Weights of a small mixture-of-experts language model, trained from scratch on English Wikipedia.
Size: width 256, vocabulary 8192, 55.8M parameters.
Experts: 96 experts in each of 9 layers, 64 SwiGLU neurons an expert, 6 picks a token, a sigmoid router, a shared expert of 64 neurons.
Training: a variant of Adam for the experts, 391M tokens, 6209 steps.
Below are experts of layer 8 (counted from 0) of a mixture-of-experts language model. Rows are named router (the router's row for the expert) and show model dimensions 128-255. Each number is 128 + 24 x the weight over its row's rms, rounded and kept within 0 to 255. Numbers have three digits each.
After each expert's rows: "gets" lists some tokens that make up at least twice as much of what it gets as of all text. This comes from a sample of Wikipedia text that the model never trained on. Tokens count by the router's weight.

# expert 73
router:173109121117084155125118168112167149084146167106143099146103142058081185158105133067135138097105162161098146140110125148130148123143186122134143120107097175149126126119078135124144064098117149099136111131139157103128140110112178141133158129149132128139120127137128104165164138066132107144133135101135091129168127144065122131123097122090130121156139128112176116139136085119126117105121
gets: " |", ")", "==", "===", "er", " =="

# expert 84
router:133105140161066134098143174140196112114112122125142117106136107088116155099115137136168109089132089134134123134128130123159136151121184139141162090148091145112131104102108128118156078095134122136123111124148141126144136105097128113151128094152097124104143144131140122171125154115119159151171170128132101108196133143058102119130132146138093151094136102130150137107136097090160105127106
gets: " (", "-", "–", " \"", "\n\n", "\n"

# expert 41
router:143123148095100102113135136121133122135134131108122130121161121073147124119115123106109143109087157172141158129153133158121132146137171117109142141137137157128094154104072086120139089095135147159154108137145147091128127117137135106125123102132112180151130150139134120144174147085151123110149153131163105132178105145076108141092100113135128133086140093121137122124164096112132142107118
gets: " of", "|", " the", " a", "0", " an"

# expert 22
router:144101110121095105152194129154171101113162138119127135151134150030102145111140112104126135140118143168146127114123102146140142134159168159121141129154081147084110170107070121105148128136088116146135111131162118094128119131140117075159144105145098158130133126156144116144154143103120125123125081131107111119164077116074124091150143088146151113140115111164144127139125110087144145111113
gets: "ar", "am", "ak", "in", "an", "av"

# expert 40
router:165127155089152142124181159096138122147118152139085098160150133000126147121095135101183122092111149123112135136125138135123141134150166115124152136108120171119109113130082133124165061095127153117181128138123117138127113107103165110165146116135126128153127145117110131142118118145120152122121156129149092147179152186090104133104094116107133110130155126123146159101094109109122130140140
gets: "\n\n", "\n", "==", "===", " =", " =="

# expert 20
router:141091109106118136115117158131149157137160180129136097130142124067097133138111127108128132106087160164113174142117112156134155097164157117094159116128080140098067126116104144120136107126100136151152138110151126095148126136129144103145164146174074129122134115149135141151163108091134155143147131123136098133182103159066137124127108154142126123099171131113095141122165088129129134137123
gets: "al", "et", "at", "or", "ent", "e"

# expert 68
router:118121121108052135121140144117158144140141126106109092151155105070124146126084120121166128113154126098140100145161107127105153141152146127127096097121114139114088115124078129104138129120119138152120072110130104133098102149127119146164119110137117140126110153133160114130177159090111104100161099121117141123195102133048136120088099125090136154113166092143161103123101125094121102123101
gets: "ing", "ation", "ed", "–", "ion", ", "

# expert 10
router:162139087083082107128145129128178143106130131146130095114125152097113142158083126136097134079171151126140139169130112116136138119172153117092141101150121134107084136123136111138098054121067114144141120117112117117135126163130152112173128128141105131133138110136141103147148114084097144132134104163120102120191094167057105128122100108106111104117148116122147100122119083106106129179080
gets: "ed", "ing", " of", " for", "ated", " for the"

# expert 47
router:142114111078103114140153142124155095100106127155118100106131142097101140158105141146120132058156133136142134168119078143144119165140128109137140123150111155129097110129120096126124034092137136122114143098106130106163119125155129107206178100145135153133138081125159125106136147091113136117132117136135097152147115137054125145119104111143139132147133114128151109136164088094118099136098
gets: " to", " by", " with", " at", " on", " from"

# expert 43
router:187139111144111118146168142143169139152129151111092093117133129079106180115123110059155103106108137151105130151126124113119104146147130156123100117181135117106101144110113100114141085081126138179129112124116122102126120126139134127104145123122108149144112155136148078117131134072129116122129173163116123109151137107039138138083108115118166138086163114146172107096155114096139125113105
gets: ",", "000", "015", "014", "ly", "020"

# expert 3
router:148109098083096156066155155132214122128116150077119126107150123035116170127119133132151128114126112165097152126138141113095144122142180153105142109132103121123145089130127135141125116133090111120147104132121138130130122120168118072136160112138127132135116133121131153145141126112133140098161163136137093137167090129063144117120093111116121089107152071073147093125146092105115115137112
gets: " | ", "; ", " (", " ", ", ", "| "

# expert 38
router:180119109112078132073132141130183106094142150115091096116132107051116160117124156124152123123163142108104126175135113104129132159144189157110155122140090188122110119083071082125120113152086123149138106153144108098125098142132108092166122121125152135107108136123147129173131116146099163119145122124145087124153130142083123116129120140143134113105160108130178091114154078072136130106058
gets: " | ", "; ", "ak", "in", " (", "    "

# expert 58
router:151128122120108097090142178104161096134121132110095102118120096086088168100108116088191089102111179134090130126107123122108090126158128131175121127144130157119132155092041076105113106094116133121161164145117128139121113116117128080114146136128118129137147144135133127141144112105150125131132159153138089131184105136089105124104106127126144141083145132126184133119132098118122121108126
gets: ",", " and", " was", " is", ", and", "),"

# expert 53
router:136137114101109136091132177142179123118142139125105124120145136049131177122107132115156132124137112135149129152150112105116126174165122139105144113181092114130127131112124147093102079078119112146143143070159132136120140085122150128143149102131102126163149155147128114135140134124110124131146153143123104115179106141076125102110136108099148134109133126108153110113130100088106103148103
gets: ".", "–", ":", "\n\n", ";", "/"

# expert 75
router:138129124067096105096155142169176100136152107127108103152187134078109158094159131122121078108143115145163118116142105095128106159157178136140121086109125156097124144112090127117116066142104127175134129145137144126128144134139118130125133112155115164131153129108148108153160135093148141126152134132174095144172125150089116121072159132136114145114155111132145132142121090080117112130104
gets: " The", "\"", " that", ")", "The", "."

# expert 24
router:144128101123106099135158118122142095100120165133123081116123120076122150106144127139117116113127151113135108146124109116147117158193119112154128121126131138102159120087090087124124045140130130123148152139113111136148112120167153093147137125145145159117137130148136130132122159095113157117164129144141093159179115117063083124108103100145131144074134087097151093116135094104089129138071
gets: " and", ", and", " that", " had", " has", " he"

# expert 78
router:148114119110077158112156199153153117153126175144116136137152110022143144128113148091136114100153128125110123183096111109123100139131154131105156107146110138097102133146098109115088095167105111138143156101118115097137107147111134075131156096125139143115113117130143100145127151110110133099116134120159087135187119123078117159110147138111147155103130109111183140149146105138142117167115
gets: " F", " S", " T", " G", " M", " N"

# expert 63
router:106123109112153162115153168144171096113111125108126126137136092049114132116110142099119142101128114150159101113118105119132139157174131106140114096134097155081109167112055126082139113127106135137154127160111106138133096125141129106121138094131128145112142142138141126167164147095132162091126156129139101116186121137082151113116100092134092150122170100118156119118140110107137161140107
gets: "i", "er", "in", "s", "en", "an"

# expert 83
router:129132110105139135135150155163162177152129112110110128145153130090131125095107125105145105095143104153113146130120110150140102153146153186181119114132131140103120163120123129128105099114119167168153162134128104108108097121152138083148112116149113120164128136172158101155153131099155098125141154116104079118187169129030092144096150068132157123117118109123163122111129107083131139097141
gets: "2", "3", "4", "6", "5", "7"

# expert 80
router:135130103103078143123153161140146138146155129142093138104136127018128150147120134089127100102141116166118169187106077125122111132168175112131131093151111162100129128102111101137095128145109146135151139103124109094125112115150118102137136132104117135125150135149135117151125143130106102097140143163140098127179098145082129114115078114089122166095173101107159124118144091128101122163110
gets: " M", " C", " B", " P", " S", " H"

# expert 17
router:152127135124100117097157154148146155132144129122094109111141099076117164120114121103102127077168106154063131142148110117090110161143130184122126111154110170115137160079114107118106115113124157151144114094137095092146122141163141078132151098161127144162136145149133151133187129112142115154133118115139117134145154122039139158091093094105141163112148154131134121155121129095114137115122
gets: "3", "5", "2", "6", "0", "as"

# expert 36
router:112126140088113138117139192153138133156140143134131115120122126070132164123135118101185115078143158135131114095130091144089107142136151157146136142092112163112090117142110109129111105151107158145144145133099115114124124127141144113165140107156112119140123124142139149143146124081125139125139120142115082138145120117042124120117104092128175115155159113124127133133174115086115107105093
gets: "ot", "it", "at", "ic", "et", "in"

# expert 54
router:169137100076083150100152154168166124139157130110138121116143105040125140121133150109188113112126093159123126165136123104148108180154138136116119119157119160099112126097113129123089096093138110131123132141134159120134117118144156124134104138140125155160124127106174093159160141064144151116154123122152082144195068128109141109124100117129142108135134128143150095118191113086120106149106
gets: ".", " |", " |  |", ":", ";", "\n"

# expert 82
router:136125105100113117103162161147171098128146144114125098138140120063103129130071120091127102136150136127086128124091112112114114111123159148130159098174121179142096153124100117146126051107129144113122108152099125089143103135134131093165136116142098163138151179113149138150170160128146125130151148131145112114195103127102111148104095099149129146119135118160135097090142120098108138097132
gets: " |", ",", " of", "-", "|", ") |"

# expert 60
router:170115132084107121089142205108182132089133154112107127104156128027123135127082131128152143092124133126118126152100108133138096148151185125103114113154084145107132101120109103115122102153097159114138128095129109095143131120133118112157141151130147147159133118125129090126147151126119135102176143131134088171163111164081131115134134087095127135127151090091149107106148097107150117141122
gets: " | ", " to", " |  |", " M", "; ", "| "

# expert 67
router:124136144115046131113126216132154113113094129123117107139141124026120133175112160137154088103127089095137115147102140125137121153127159134103119115110095163122114147120086173115129122106113173154160144135128100111124139117138132099133161158127116136144115134116161141135142153102100149134118130106133133134166081127073092101118143130154174140100159114121156128117144099111148095151091
gets: "a", ".", "s", "o", "al", "od"

# expert 88
router:127115106077060155087147179144150141109121135128086137104147106072099174112100141094138132102150154140118155176104146127134167149128129147122144134156093141108117104125110134113164094132108110122156143150119142115134110096081119092150156099125110131138127155114141120170152141088121136155163168093141108155195146119051095104101114106133107144117155076123156149106146110082137122113103
gets: "–", " (", "-", " F", "f", " M"

# expert 8
router:153123103128083167061145157139149108124134154097102088117119127089122151122134136109182122095155107125131119135108133144124099150132122147147112145153107191147130157123103131130113110138116123136140130094135102137158124112133162119129168117128144132143133157125134119162179130110089151140120122140119132122142123117068081144103087158161131138132138122128129118159118107132107118137122
gets: "s", "es", "ers", "ings", "ations", "ies"

# expert 21
router:178120105116093142117125141105157132117117115110124107106152129051138171124117147118165086100141120130121133143172112118139111116169177129106175104152119148099135125122127108144134092148107124122125132141113129108105125133152133114149175110133138159129136125100158114132154127090109145144150162143140105140190177132073124097110088128108139118122135088126175115104155100081113127129088
gets: "1", " ", ", ", "2", " | ", " ("

# expert 18
router:145128135125083159082137165110171163147115140108133124124186121040122148146100135109134100102122133139091119151145098106128139158137174141129122120139099148088110096113093123126103114147103109137146160119142131135128141126127173099104146095126138166169123108110129087155126162127131147090148141109152110156210136138085119134087103112111155110110122094122178110121153076142135129145121
gets: " T", " S", " L", " D", " H", " K"

# expert 37
router:151163139127143162120114183110149121143142126115124120157180130055131133102101137167143090084140113170118146143124112126124083154152150153122132105153120131157102114129111144101144087135098109118112117132099124085121128137148137089141146149181128148164104098120157149167140135097107098095130163142109084128154148158056125100098121139151097145122139105133163119105147103114110124159094
gets: "1", "0", "2", " in", " Al", " al"

# expert 72
router:124100142105104118097135150141153152119111108135097113132134110089132163118124133115121114079141133160128101180121122105123124127154173119113153092092108183141117127100093119143119129099125127135135127113111117093139093125121118115125161092131115161135119121145182117185109139108144120140134158116132107137189141155056095091097108121111163159111139130128136117086114074118126160119096
gets: "2", "1", " B", "3", "4", "5"

# expert 52
router:152146120099091121091128167155147124117115119105137101112129136112127138166106146142159116079141132157114148142137071141129136127140176147100110123128098158143112136163097106101069065106096138130120112097154139110113105122150141110158122099117145152160133114161130134127119137113127134100132100156126094115164100136093131133106130112134137127127170117126140131166151095106105106134123
gets: " the", "'s", " The", " of the", " in the", ", the"

# expert 11
router:141112120089075132117131157131159128145122150122129113119133144056114139098095124126123151098162108157115147122122133141123114147123159109135156099156082105110120147116132145116121070157109129148175122123103121104090138092157123119122178132120127145136131131129137116153122114090102157157104136136136125085214074130096088103091110144107158109121158115118175118144154088087118118138085
gets: " ", ")", ", ", ": ", " in ", "\""

# expert 9
router:125098104093078126121157143136155124132138118131120116143124150113113145140093122104123160071147152137114155143127126108119099147117144143101164131179106156130099121154106102131110084128103146158120113134144093100114114147130142088174139108107123154145121151124133099129174117057120130087151154129121101124206083161100119145102094111136123105150128110127155124128128069115127123098117
gets: " of", " of the", " in", " the", " to", " a"

# expert 13
router:147107122114107162104130154120162117150108145121108136121160142033152139141102114107133136111093144110094124166134107137142163112139147147137138145145073169124102153156123138117146119103133164138141123135141121089151115096138155084108171128118117151170094136121135131140162116160093153070133162165142117150187109144071093093102093124095114123115123116116155102095172090110126094156117
gets: "l", " L", " R", " l", " r", "r"

# expert 5
router:129099124107096106144161116146159157117129136122108124125161121087111125120126126113122134105139105149095154158129122146122104137152152163152126097143136161077132157081135115143127133117116160149125137121105099122142076148163151148124133119126128133152144140139164102145148121094141103139136155136091086107154163135000101145100137094117183119135134134132170088092125119101146127104114
gets: "10", "12", "11", "15", "14", "20"

# expert 7
router:151120151093129105137157129125157150145141157150134126147137113075133139157118142140151145097120111143078162106120106148127107149139145110111105098149154144099102144125060126119111054103103163132148107126114111103155119105112135085141159081174134173137140158146155101122146147090130099104181137130116072111198135131087129115093122121100139121137138133137146111122162090109109105130111
gets: "|", " |", "-", "=", ":", "  -"